config.toml
n_layer = 18
d_model = 224
n_experts = 8
experts_per_token = 2
d_expert = 112
d_shared_expert = 0
activation = "swiglu"
moe_layers = [0, 2, 4, 6, 8, 10, 12, 14, 16]
router_score = "softmax"
normalize_top_k = false
routed_scale = 1.0
balance_loss = 0.000159
balance_bias = true
router_z_loss = 0.0001
init_std_router = 0.0181
lr_router = 0.000593
n_head = 3
n_kv_head = 1
head_dim = 64
vocab_size = 14523
norm = "layernorm"
norm_place = "pre"
norm_eps = 1e-05
positions = "rope"
rope_base = 10000.0
rope_fraction = 1.0
qk_norm = true
attn_scale = 0.125
tie_embeddings = true
parallel_block = false
init = "uniform"
init_std_qkv = 0.024
init_std_o = 0.0259
init_std_up = 0.024
init_std_down = 0.0
optimizer = "muon_variant"
lr = 0.01
beta1 = 0.95
weight_decay = 0.0
lr_head = 0.0105
warmup_steps = 50
schedule = "wsd"
decay_fraction = 0.841
decay_shape = "pow"
final_lr_fraction = 0.0
batch_tokens = 65536
seq_len = 512
doc_mask = true
train_tokens = 284300000
steps = 4339
dataset = "wikipedia_en"
Below are experts of layer 14 (counted from 0) of a mixture-of-experts language model. Rows are named router (the router's row for the expert), gate (a neuron's input weights, with its number), up (a neuron's input weights, with its number), down (a neuron's output weights, with its number) and show model dimensions 0-223. Each number is 500 + 40 x the weight over its row's rms, rounded and kept within 0 to 999. Numbers have three digits each.
After each expert's rows: "mostly gets" lists some tokens that are sent to it at least half of the time. This comes from a sample of Wikipedia text that the model never trained on.

# expert 3
router:484465542572509395566518423525506506550462541442509513491534518474524494493505504499570498498479479558552561417447499544444505466473506491539530607491521483517456515525502474436401487524533463464464428461460534475520484556509505405533453454459422481527469547548532507508485484488441503465507473551474495512499555518493533545467524434446511500519575511446499450513455549517566507469514447538560520451479551559575497461565595548543470523480500545502448522569488470459476511539544515501498456552522466437481499486466444433447537457482426503474436448476501449462524481439555540550551486511522479506556512495496537529481529467483515453588486474473543545542471517467437506454505
gate45:473512568513542469551472466463464466479491527448469458487524552546529514457480558578497516461512512517510521485472477406523519514511541533502526557454465466512423544473387422565442423527514505485526438494497490494445498561542541535524458514544461510542435533510553458442469525491499437424515513561448546561440530465474487555466536507495588508519535528523499488430460508519493524577496528551509442521496503501550465486599465522536533451519498537487471535580441448501509457458526513498473544519529479461571479500489417494530454436491515543490536524551425569537530462536451484397464450531519442527533539495503517467442464481488487549553466425523499464462511509471543531552477
up45:518524469542523505513569505471543437519463611487486493512531485561477481406459552564456484473535530524469545564460492452485483545462509515492508564520552524509403565504437453434599509539551506564453502486482497569548464439541554532472491464501459492509540538454481484454532569482488519546469488539568516427524487552517462534463487466472480515524437458493453518517489529454533486495510457541503523563483533497482482535538454502490488467505575458499493491447470514461557417587531528461536525491430454521432426506408561516482451444493403491485509509513458495551458498510482517517486533517415495520460538520493511484464504574478489432496560464534538531546427533468533496524425
down45:504495483556503453492537540465509486582557596508525452552490539512487443477493441486550525459504544465420549488402473443515488486527526427503536526552538545482549469525526482526480477582511557527468457507423555589475508521534423523488582474535442517478457536526512522527549553504502504494507430565493473466516477547543425544501540562530493433476475549507425537468558502509508474487510537465523499405519470532475508473489428505540493602436566506450533487483505514513533475463545515477487458559556538486557433448424468474455484418537472541563490495482459492515491508516513489473462426452535506457521457496548534557505470552461509464510435504456483518487464434442463533520499
gate46:430510454469460481482520441463473421530498434529526509489511439504475461448512430488531541524466488507562450389470458486480514515490450421528525527493493504583520536520387492498494459513476458525498541528488562492560563464462497484478459533536539504525626426421491582539423525456467475510566527574485452480446542461537550510455516562468494524507514495467457500544476570479504436454483501454427504522509511457510522485483537569525564467523460471478504499492477551495530528531567532488530522574492568554550513499501463556546459468508535423503505538489502511487449563436507568489447479458482457501493563503499457554538545524467516513515530572513520522502564519506439475523436
up46:444505507545504524569543532505534513552530499449478442506535492498587565526481537496581547496545559558552430516526480431510500431473430480507522571529517507530514448470556492455588518469482471555464562437480480486543436458519464473524455482505495455616472486472503499502527472483507435449488515526457526501469495487485494558473520534497487620631530437459531521468520528486561511503477445518529455511532497508428564521506489421441481589510437496445513515473517516545429398463600459474559563447480510528499547485427472461499510496533471515479494465537455457473446485528522433500494488571479505451498513480490506525512514516479476492497505433493476495523473524508518505429503
down46:519485507464505542471538474535511535542519502536535473441497485478500487546491468438522549498544464484505569461541516581574522550455496543440509439508495509501542545482519475461443559555508498505435496446515473480486582447624441467522517508534451487485545495534480537531525458512568472486465546519550485544514493431480535516496558399541511401520558526447565538431458516457428484485509502469487534549453478531453540507509508464491473462504439550553449472332485505468510498525497519511452546482572422491497497479557485520525469490439467535556478475515527445421508581508509483576462429524478547517440534461533491504490509520485463473498470526517517472494493537442574534483471
mostly gets: "\n", "==", "===", " ==", "\".", " ==="

# expert 1
router:542530493534508521528443536487460532543470492496457474468463491473528538554511527489578481494523447540604512511475514542471515525450493559452513506490552496444597533489501429516516511507528530444436486442570534500462527538420512477494458470564438470542438508573403464445498557420498565486453424465478440476458517540454510481475502471470548486492469509430441425544481524467525589484514526552497557518530516557565470468514523546486419490481542439475459530555477451460520497539545415480474499535553475447507453452565543500481468463522496474470540526496467464570536529471533527505525483494483534538448514399498503578525537551441508431526523528543510531510484552490544484488533
gate35:447473495565482525507510476560547535436485592485475516499566486473489491473542515458502509509593388542480519433570538464548511549525492507456546466482511500510506488525507511532435485484411470515523533467561490456509567502558434469459486511412466531480485458476526486510514493518528485496419467482421483449504559526552420508499472518479458522463454470499459554516512491509413463531424468522532480552567543573414535469502498481556493541518564472526479589570496483501537542459505494501476516556542531510514533471430556553495440511483488473496493521496521522541492489476501426541454544530526476541549388495576434493502441460474484544529406517504495553497529478431513523519447
up35:457514506480528532538546544462564409512457507508456583498479442430489484488529450454440472513488561543541529434442543496436550426540513533455538595526494552558496483516509509425446515507555504483415526534495457486496445507464542512411493465532457514514500469507482545535537511420474516565565535428466535504521499479605493515541444475477519473516485502481488499420489468537472479540479483564571459456496451518547442485488522492581484503508464455539546534475566548508561491482470514548476522465431533481513587552506462504504514494440493562531519470529422495516525533462479517509510475490488433485454549486493500510475457462515451497530496500576480424478411508435474509552580
down35:494512535452539478483528530482453443490534453495478511524443531477478457458505442475530473424476521513467474493495457505490475495427482477507545553472413519446511566532572457516414485445502548555563488465518506442488482514489529484467442488511498479570515487477497534509456473484586543513525510485533505534515593547536524403484509548513452498532449487479450550517420487472554533578464481471471481499490462636558541437441561460529473533471564552508573490503511481520488492536555471478542503440444539499543547539580547509509506444498479502559546543562487532469426523519509535489484551568438469508471461467454478476451476450510546600550514522421490456524453501477499565524515
gate36:536448448410441480554478524588451462511491512514566527517486415508579473474520535504514485429582500494428408464533467469492519474480488485533532446485503555500560459519503529455519469483524507485483468496504488483510512554515505475508444469526422471492501503504543496459484408522481516578479510544493497455495522540469550523558535485522492518527433518512468477456522454541512481524542551514532496507502519422464491627475459521455529502436479549492526521543517579469478492490446444531528521500490525570515464415504462500561514537547484472524520567497425524409547463492599490552533498533462638558445553514448449503474536552440495533486532451494478459509495481464502542480559
up36:514561505507496485449478535507523500504501518466483450510482470487522562561521478452536524484409433588515528527539474536494520526506435452490546463561461458505512511527516512507465532510409493491522476524500521476480504467567465459489553508474506532506478554519505486518483509489527495540479554562525487523471490537505457398487546536470511420477469510485566584511521450485432537492487511567466506534429545463458444511465470544475463496507443478552518540422539469495535532529531513546512493505523474499416385528537470524476457549447475505554516455463459456534510590507524610444511434512482522551503444542419582495513560563518428626530435517586479510511515500474530478438495
down36:439554534487569550485512543502468483497548542439432511520482406479479492423513529496498437519528492463550437521514451565526517556450465490465581542541497542542439558518511489480504520443535621502536462483526453427486519449467451538597509450420521471502469504573476458457531467500487473426508425561449481482523417470524521496484533544457489502519505495456473430524548477565527521506493474468568505493468542551580460548457529490493506521487443464441491546414502464498454472547449505546481517567474488460547550482477476487456477480511549466561443461472546500460576457518495486504519536524473565493530526514509535531441497526540473490523609476492516515551504534482510549554497
mostly gets: " World", " school", " second", " University", " American", " League"

# expert 7
router:532500498532516495545558505507511431546449509415559536398546506535540520477538528459536511479498444538486513510520487573423491527504542502399466506454453407480548532552481476462448561538509455470468567512473524501514518577552515481536470516528524449537522544536481455498510474515428527499524440519430479475546510519440518533548502477486561476510470434498535496533441542496538482427538481512514467487525498498492509432457533531433476533440488536378439520529491491468471468475522443426408516540486448460489534483512537496441494470514511460439560532584500482546488591510510521604557479492410544523537529492430520550573505550520463484536493484523502479519473467495465501473513
gate3:486499471513510461561496481534482546555531478479524555458495485510487479501504526514493495525582484497441555460555526504452481543552497592521539476493507439479513493547460570445425454523471503526424508470454553433558521464412503551565474563427434467592499549486423533471431517535542562550476502431481486448537477507491493575493420406584576470496474477436528453554435517490552530546485500525515556504469494463501523466527497513480506490581549457495467542470514455502515389496516466561474543517604495568524441514490523473521464544479443503495541548440549458480521555468481497536540516498505482475529545530511509506529496496480538514533476463480503546503476546439457443509516
up3:482439539589469501468448552529483474446456450511477571472582538493513523496474561463518519437505475424517501530507502504553535425497415491566525474487496652500450477516533552542499467498453538535543538497501518484456521557508531477369561439461519497510494526526482450527528523470579503461493484523527559482429496482490485571476568507511458536485504493499450474553503507481381474500497533485455535466446551521506472501489482480494486465465541455513506464476511498514581550485560495462521523529488500528440549539492469522471506540480512487505464460526507415484557454570516491536524403438493556542470478485548533566457531478509500566507491471581514513478447444477512487452414
down3:498458484545492505489557465440533459415445445537489517457502496463549456511495559532533541497498448542522486437514535491476568508449533489493521561507492509408473460453538532483513547501546486408569546509530541496410501516458490424586489443486503523485509463496519567503528443523488534454435533559453487524470486436442488442484548541520442478500590540558551465481497458506483436517494545435498518544511459515496530534585466450520486470443495465506474513540584535512527553527449583493551492421504545509525508457532502485474502460435494494479496455415530453486511546498472471539555475471474519539541560547501448431557498572421503432507524480473485578530515542555544503515536
gate4:561445514534485439499465493501468503529449529553504439520520565466497494523468490485489597565476470562443533517496477531506433563478463516507506464448465526511597521444489491559459557505478526514485544469506550416521532490511430472476496546511539566560511497465463540519488504561542499463478437437513473462553537418477478474457480456481454498580526386461466550429449523528502454588530423509538502528510542433516528540478502516489525484523533550428509484524582484462513439508542469470453555464459513478478491476475508468457541504535527500515539486532554563497556496465573494461463478525460435497532516443525494535542513531503529542580437551453562421477465492571513472475565
up4:490466508471523539517511464498585517551497545576490535507532508485457462549555481461519522506418463471498524505612540549517478501535562536533477460477460505480420498539489506566483480454459492491533513450491456515442501533523543430478572511500507481544416515516428558603525521508384510493506541550479529518426451556465555493505459509481499449581531468447507488527525462485530467550533426504516533469523430442515467427407495513503463487475503516436558481467443502560399469562553468501488503519453497531411495527500547528572483507458465527603490456552551551519506492544518507463514452518506479449479497574514526480475486467489523550497522496480492533545449484461448503549467
down4:507462526538533473457514504569565560490456475482473529492514518466467491514483480508524501469441522555482450445471483478498510487521442555498455467485492439486543514542475545516535527568517502453537477521559460458509492528596504524561460543470531494510506548439471490475452458488506553457488416489525489489540484544461482469487507483570511528444561502500598479538478483470489435501521458448521554530531489374492488606533545516506516561422509477513451548359460470541517491513473398500531520514444389533490525456619563467461518501486474462458550501518537496597465544491573512522467511458477524549473491506452459526476447538462514524538496504510524545473531544487513495534445
mostly gets: " John", " William", " David", " James", " Robert", " El"

# expert 5
router:534490493510482457519521507482506499453520548463517477475489472508517510492534523481477520461434457510557575411548446527499508548542516447473494517452515499478457524501497427482485480520482526431491520479574509531489460524540514436511428476523538420539463554525507445426465522514502588482467470483497473470470540485476515505413521517473465474515466486538523508575470567473536520442540486524531512549550505618554424437533512588511487492452541428535417456581444473501557510462559505449471459498486463550461515463481543526483519563544378516500449565479490477495427502518501570522536516494565500577510555534472530524471504560444544472518480522510446459476456426559505422491524
gate3:567470531513549515526482493468460536517520520497473512560512526542500454539510560532489509440502482574464473448554572459453446538498490452447517476524526499440515485507509524520485550487542508416515531561527457502542528502488489503477452496454505487460528433437397563471492501482477543441487411531517471487476560443505465541506490538564443443503493455543463508520477582549589482515508495415521455445505471563472432479477519502530501450491441547467440519519454519546557477472497559519387563547503425513534532503485497536606514493454467549500496498549500570564455534550503479458491569412477485591502564525483500464516543506518492447542507497525480503543536479589473489457531
up3:471470509487571531534457527530464447489447541513482468494549478507512455544428455524556613554517457436491546533485452492535531474574509568530511516459537557391554424552505481552528563464572553486478446480485453485528514513488580436448512513469479551541502482520490476481532575450489451425488546525537485413491514455491496566500502472497477517531531507467459493475399477531542456436460507512443531464459548507498435431479479450520539524499614475490547497468522525503526503540455414432512513516496550565548454469527586519502489536469545508528612517509511501493533534515467461501572455528449463507505501458514502473482509457503514486498495461473536489537526560480541470474465
down3:507456514497458487512555531476425474515475593560479539444526483504496534470475568519456494531515435469511527537504493536457427497516442535509437420451467475528417462543524507516518560536446560515550487512482505503512470516529505513529466414511524573521467418533546433530521500494533504446440504490521550511474489420541490456497486500546452508488417471526558559490468510538485533526545511529505553534517509536547528520475484522443449517503542514418454511584462458515489579508464541482520488510507465494508522497454493477449528529505437493473529522451593464445519469437590492471511564537515513411522570467540488423514496467488516507458525436468555554520521546542353516548471
gate4:494456478506480525479489514496553487495506457478477411521565454445525446492556494474431454431469503500545463558506438522450529506445515480528558544418555480486418545503466464484519494641493495430434465542459459535453537474570519567487480484471451566442510500533532502506529423512501511530491568503565477474523530520623423499513510548452520477517528464516535545497516403449462485542484549561509491466477472553525486533459520509548458440492551482531519552556438485544500506493480552438526481506532513523484438469581466436480524542528494480536442483474502549586406531537489510516447545496476484547499487463506563478518545436515497520541463524534505466458472479470519505549500
up4:519528470546466528547397470505417517489479467512472419528446471557431535517475456548468489533562478427472571434486485503489537574532520479528493511513440576496526415484581474519552483494424523581482413467425532560503515438470488456500489469480512465457490525535527528556516521475487533556509509528549543500528461445520512556492456479518477495550472485525511448529503531483480531453463542467453581470560522453519524489463543491503512512491541539392514506541548559550517508523483470525534469430469459452480569500529491541497501352473523544523496490514428491457457504474496553484497469597482499494495541500495520494462581507492539445464580528462489497560533503492536549516468
down4:485453566534488460569488461468538484521556548512598567447544507523445473457500487518505491539454513484526432501586542506429531450483517504458450509498505488515473526426505530461468470462569519494506533453522500523490507482501482552450559486519545523458481487538504519455429553471513469507521438513552504488441509550479556430433497432426491580532450489467476508501455527538466441519560549512453462527496527526429497542475538491539459512501532527433453521554518447469499530473466458466529453403513472464502505569463511493461504483436528515506540530542497536489512478434527441650541505536494567504469478497535531443512554511554486545513447584574442494477532523578440470544511
mostly gets: " re", " sp", " dis", " r", " st", " f"

# expert 2
router:507528506497495512587489525535496460516471502394490493478538562475505518565525512464575470496464465556500480501448452516471534502462456523486552577510459447471529495515450397516475583444475472462493505473516543505499472475479479442546519479531419528550502478521424487496494462525447497511524426495513482475558541522466511407503552434444576488558555562428480494506474451478613477491474458613509556455562459494491520452531518491544458495486474491454454486595444435505489501586537472468468499561504453526506502453526487467452469510502429545513471477524500506548573545506582503549465500474527550529511499479458478515556549488452547455549535445455492500482505480529422499463520
gate48:456502422430453489551477598416396552575472545555519520567483436566469514551485557515586473552523468540457453487481474531426543448483492504502493446536554434522525569494497448477531538473471499483510475553531496481499410480485466483529493461617482476529498433454514527453540500561441540531496477576463507515478474456519572488511576519518493497537471483554554449566535536547516465431484537474478466480548530420543484516508543582555504510491541492535525542492472572445481533513513519510520457507499459543527533499447512484569492464501548483478502474524502453520492534550468461474451452464516507492450520542480498537482410487440491488437493514473489429459481473482520466516548
up48:465496488450467551478440510485477454492509592469507564517483478556543502445564487528499433449404461513443476508453508486502509512542502500451474485618551460520517546455500473480493491389461495498488510548473484543562454499508510475556544547480526544543530403499525445517474553480508480504513463613498540565519500543473588502548500540494540480455453501563504482491488460522422444511521515498520505397440485488549480474489488558537473552515536521488487508422463502469456548397463559524435554553492526533492571491492543555476563495458577486474524481491444574550489570531543526490463481509495473495457448488519532541472589491508470430526519474521541501556486491519470518484504
down48:525503431528510540451492455475511508489479486492531489470424459536468525523464519530504475545536445513537511472465564422501521457510541472462487455518446448571430512537504480490516540551519462412507514562515497577517438521521607466392446488556578472503535469476604543474495529509528442536415488485446544568475505428566485522488566535533550483454478509448493535490496538562531490535491491477471484421496508434513493543500446553587475478552444530540533499491471485524586515472511549542467474429488501551500509494442459521530572451498571491534452486517523443503494473528532436509474453476585445455598453503477461537518512506479504547500536493472491514519526486447458454525521
gate49:502536484505483467488550538492484480516478487443482551486491535528516503504507512517521566498478428488521521512448499441476440538564529467465474508475488538561574453463571557498494517518539537421508575474474459564490498486444513565462483460431515596491516452495516500522538492527444463551528466481517512458574429438505434499499446490491577473568470488441482491516447509533479409517543507528534518490546447568521445569498401518428528548515556471502532504464508589508448452510493489488491513485473485426478545475497542508455471426577457459474531528453488436453514510557509549514570485517476498523531455544488501575581503482560554484552500445486461503412460459395488474492487
up49:528497515479511540465534483469460478588460520475532549572503418523499506511554519437546443510602537513487485482453514541508509530502600554524601467498444533479594485525353488490493496539477488506441556503463590552556513549560537501539447521443475496510495554486514524478451522478534557545536466465537433458496542516465521521503458438516526437497535455487521552475526531520563512461466411492423514458528451458481523571517495477530512506444467538431523458505526474420470497521497463471495520562490457493454506468499457503489460526504424459464505544505498453520520489558501531545474543489457469456548503523535440565503408431490520482525446530481499511485525462457424507492529
down49:497501422515557511502494553499450452517430522515522459503533466477568465549510453549622459494525574450491531480493534497505418469535541475510488518491526522552467493447444557400507465533505467467505481479542514530501511536510513505469480474475482480482522580534531512514481531483484530451556502518522487528476464513477534517521431496434495493522482404498507521434481460446502415527524488521549437468509522452476547477502403464515551509448482489488509512414484498517555528464465466571485475551500550520373437521489502524551437594475539559511511556508497462560511507614530582487566413565509486517476525557457513556465457519510434514558472508483450502488527507514538480557469
mostly gets: " —;", " won", " University", " Award", " School", " League"

# expert 4
router:559420492480521446557556521502484475518563516517523541468497490476468567501486480513476500506438499484572544486510463486507570527499448479524493492518445435445462581480468474488457519500468521466497478543530569513493413573453554466522451571536462492516482591532480470441512446554481532525517480473389497420470530463480527493461507511514483469508508411551503450517433490539519517513491512564505486522488510602595471463529504541546495484443531493485472520525490484453454536480569549428483418518537523553471626432563517478485442520504488534511464529502476435508452500486505554490559432520537531522561505466452523498513468514433449427505481532523509499520453465589473455480457
gate13:540475545479555475529514500562565514499496508482457565531464459515455510531505495480496505470499507516561458540550490399547512451529545508505539524541497472544454473507542525517508515549434427553518495441456498462552439557490465481519448472420453505499470608524530530441463472532425520435532439492494441555482501464477517470465505501394469428495503440556504535542513455433506498471545512546557486472440576473526496467497464537526510551547539475522533524492501538529493554482494478461470480448498553493447466494557474436532422477485546507465522490503466480469502474554495593546590484465458504502478534544371461520546473520555538514558480531529595505493528451540495444462554
up13:475427482508494518453536487476482512529488481506441536481526455500493468516530470496479574529512478474511422499449577514516526506486494489525563578557493485514471548472538538502582552445475509567494458484468457503560415450450457507537482469499579451495489524441517480475446529527508498477568453482515490516440544440464543501476517568564496532445518467508456525459436477479532555442508503454433498489539484486552438500509570512546525398441540509512546570527487505504469488534521488487493496488444482519441497513533466558493489488472456428491565481456429513540458576530531564515486510451529538448519531508500548577405565523558492592477404564508424577502524542496527431485488
down13:502495464552444533511496520542551480451481484484473397487517528482498453563542518561506502498515523562526547549450483506500510480472579526486471471429496461490490502465472444487497495424471551534502442453490468595493548479477426526501520561415438511580526577472509509454562492463578523508523534486463464449580537538544500466482555486489419499550515571543475488469437482494480478526521418565433556552474493498468532469549469515477478541484473448520517467531562530609447450471493464572576534449521519542455525548542518494544513521525489377495503508562458532469424484543498475490482519455498453530480560509471527523463540478429504532474466492521500483463510482481520462488576
gate14:462518493483458493554490518527500513509524449514396447503403536471422520482500502495450521526499469523532498480593491442522425484556500525532415536557460429594520459519477416543499501566478518521481475495493477481465450462523459514540559469507565528494443528464496483477509519507499479494502440477392508522491458493481493447530573506489530522551578492547506532476560540421554514485508532401464491517540497480519520510518430547489488613505468502520526500477459500466465505569536452495490524453465478474409498416482490488527526516503503474502463516592554520477545497567512444477476487498581476517532504516413466543495551546498563552603464496446538483544493499503459478535441
up14:508554520473394496532496528527482503552473495481474520469496528403504484445532378512490471541525487538409513508443514495459465488479479529506496515547478485459512534510404439521510493467584557473473416478504541526574451513484453486501476564481484494515532505490581538450548513481484526494556589508478488533500468507466492548466470517479487534449530507548515467490462537484459530593514462525473492498458464400534529514503517553484501564502576482556456542545543520589505466568463438458590511435441455552515435450451533476504430478556476512527508488473598554427548477529500538541477543492501489506503495473543513547444504464542510487459549441478451436527492556511508476529533
down14:545534477542487550527538505530452553529397481471472520434465511565460563514557510484514479554459463475486496548541492454463507479493441498507500434554423538464516520515516453515519416501456468534536516525506509534490558525422467458518538468491515493525503469518552548529457514543549499558503515539448457484471525527511582491521499586570487507536431540513529508373528570538512487528507528492521512519517486513449518423493487471499549521465463520512436461541477456467494512587556543540438515467473457457456483501495490564449409476473480455514473557559497499574444548576473474417583541457486488533493450535503498532480458473472541449465494518479493485553483445546514400482419
mostly gets: "In", " re", " can", " dis", " sh", " h"

# expert 0
router:506458525527522474561447489493460530449533582497480456494545503511484520553587477456514423451509471506539541565495481502427583533512557460511528543495486479479582529490465469500463500505499533473396480541478546484471486519451559460505472569475540488432517517508440485399492443495486499485424502534412434485502475502459468411527589507424561499465466466487431412498458526487489504516512489549514474518481503534510475490532580483515468503481526489431438490527537457498519522549521467430455476523485466487476531475529516497414490532533473545476497542540463520564538570530513499540526517539454544600521546450498489550564485571479469465539478531521572557517444495520494449420536
gate17:538493541489538484487523533493467503458574473440530508538416462573479473469440477549499484498553540394553501512506498599468452491512495459452462478467503492539571491499495523511407510507487560544518505489555454536492465451485492449444470598527419526534546488486504522519493493487490465457514548440494505532533466472550549487527579511478462487597435535419487466446570487558493448381542487519566512441548559508522470502471543479537542419505530549532412516465528523497492495494522527540490427469460529486495572444476552547478483474526491534477501497480486477514538469491467476532524474549530541536522527511450485501475499426596482396493513541505440437501528475461483525504539
up17:488501488522533556468420456473527546538469485525419426459481506475444564448454427466512534500500540458528506471526467523570434541439414405453502506570555500471505488514529502578518468518497502465459491436535447576554488489500449507428491535479557487576454543471508483505450468486484576518572490502449510443535496500509528548597508546523515510495504516563444491510466479447517563496480552485544473503474461446520587470473513487511496478527474452592508536549524485463403421473453472556547516489553533472542523478403498446508582531523531522516526569464474524500487512577532486550513444513513487455489450534503529519440500448503449535482473468500548485553472526471475531489477
down17:489439493434484485492540523429453527509563558520471530560508441479527480441469516452442526500485461440555546533501521568559482532522507500462475474564504489465500496517519555508554541484488547515554495441595609516460442578518472520470494462485479479478554554413438481508473543553481476468557544457431487538444552446519498501482510566551524476522517521518476436533569471512477522422537537499498486543491564528479435509519487500473400496581583476462517507475491464493428510458472510499547507525544521430504562478567483463550526493475533489554488496425503496461549467505442467538573397457533485482540501467562436506527471501467525461465488503513478458505432508488571486548519
gate18:530491511498547438513575496412519444522465491490556502492512513447462501401517512408532491448512482510514443519503464563451536511513501417493499534577552479524515593493490523526492420489467497493465521517482468509511418524597478552488523415444481556466517537557535548473530481472548489499491514543486470540484472516556427474425481478518505517475505504544480468564510511514496507418551408508447479528511587518440431480504455522482502461499448450516486531412452440469557572462528530492505512473518497558502500511513549508437530539624498522512477583471492428486518521463397509473491507479463489522572493507518504497483504467525492508541549507503572524500583463524563536474538
up18:467485487557511527585554476516479475515481518463448506481586488393480530592519582483481536447512452508578492482464474509485480486506452536489553516525494473490484477478527535470470495485496584498538541497503532498491466515498400540564546491508476538458463511530442524510506537480559551452455571485495493548490439516466477446531455441485518488570446528460486440570478502491532569526507498477513568555556516448547404525483424476490445534538471497429553485496535429506523509471482422507544522501470466486569534497503458502501581495489449544525523437529458466483525431477474483533461524480416462529478625484506456484509540531535529509551562468563561464436487454530444515506543
down18:512458524538481348475492523520442549560507486492475441472505494488444452528552418460574463511498417579611490508530466473458463479510457437496574491507504534561560455541576515496494481475476536479411468531499494513540517451548466481487541525435503504501440527545449480556549513489527484488536502532503549499476572469500450522534561531502526537441438524461474531538456453466456468501508508480508480479537560464558437546554522496475459429535466489528412475492528550460497502461489557488464516476542493523493473491561521486512589500561481505542454535469489541477532530507534514562444468462465511512459460511521511457489573541541427463535491596544484480461578481472465531463518
mostly gets: " was", " which", " had", " his", " has", " have"

# expert 6
router:506472525522599497510507519431403509547524521472542520476519450533583500499522519510515491499421419498469524464521471517455481487475504531480444567482471520491495480529401440436472521493440507487465490525575537533518478480438461507513462522506513414445510503573513464556482508433462525474578459527455531477548537514487491505556504491419545495555515494524518495524529573551487572450498439509488492474528514596570461395497538484479433565457499540517491550558487440446476481469521482500453482561516435543503528495558550502427477463495486396480543498489520458516554573459499479525521412581468469533504529486496471522502534492427476493536484528535481550512531473445522474430460
gate2:572488450441537420447518461568485455515544454489433535520454493519494545538565458420545481518579544457522514452504445454495563575487539545478526521484476445475544532495506554479480454483502500476462545468548442534527431470495535471484503493464544523536488435459486515523442483513506496485575528537487555509549564523430485518460552470484472495493455458469517556484485441505557531517472546503479442499539496510502552504509525508545548435583482603487572480580504482490503545547416503490566537526525485425519551510489500436453449551434477494469583480556451449549468474487574520488474517553536508477498446493508447489489577442515450516495470414514464490443561515494478507455527
up2:500500446462508536519569473524511498524431557558559525407493494459492556506474480455528473504440482443538475489458559536528508387518527534474533475531509449463494533515552503543565492522511444552568444510483448497545488484466509517489475470436496516485481498467462567487469470519510503400477512451492528581549431513561532525556391511471425505519506510430583514549453466461486511546457504559538542464511511521532458523482498450569483461545513483484458529442498451561448478538478469498485486539448491528493459533482485494494472518465514554582480553441533491647563470497506514495523485486475538546390450480538516550529498546495462533502542521430492548494447442508478499471527
down2:533490447491510506505464532472501475483435523550458531440492422477485455481511490483586444573543430505539528564513489519530431482521448498509498412509494550540533453532455509470428512573474460511529559506526516457469497460504543532527533486460456597516540486491509606477501448470576610498503531534516540434525513477471478527447521517507529509512487519532457504459559547428496457430511492536451501510425556482545455516449490503488485462495558505527461471343486489443558506520494505511521504447498502523562464522446486459432509548512493629467452549517564526503455540497507538491526519524494460431515415532511475556533530551496483525510490478529551476563472451486471509501487
gate3:493549533568522514458454507491525536495570509545571490510451474488514503492536508560456487513458549502515524513447473471485537454460497518554468448540487464614466535476486500546453441442535508543479489526508522509490469517493485544480506449494478515473548440482521493521460427504455414412502487524495465461555462459499493533426505469507557475464488502517584555542559438518460430498538468518440522458574468607496416512592533522506462454490527564492519466594486473379554504547525504582472536526530564493527500481540439446489508572477513506463518429547604497520493503470499488551468464531492457513523429518536488542486456470544448486508491506447453478534488492466464463505564
up3:503463484541470504511493534488525548531550534494540483535520466436505495508388444513510494529511529457467485508543505563420548539516515501486494546484499509479552565457480502467522499573545524555468546495516472488473452489488523608515496425444487503547526520442494422509478587492498529534530419496479417504521547433515488523524478559432417586541530412502523548565575535524491479510463508533533554501432479504544512472583540490494531532472526470458484505470479458551493444527428497546515498454466578502462422484528533478510511427506506497506508469502478532475472552477438500385516504452503395546541514502468496554446542417466510465504524502570447521452504566454519483513507
down3:468484438583513531505490484481518532444439472516492487483570530545505502484567436467471475536593517545498584463557465505535441559449477488495475561533443493490484477472502411511422460508491522529486522545538479521458443538471504503530529506474500488470498529473449564504584490425609489516449520531485484467523443519492545542477451567482445461439484525519483468506470477550527477524545462516483479587544431521513454509540535502470529483525486419452472573666458496500445472555554449517504555439490475484469435453520492472500535481487538544537559570486539544525439523513547529478474462475532492595461542468496491458573447491509537485521504481501490514472510508445478504454504
mostly gets: " H", " K", " N", " R", " M", " U"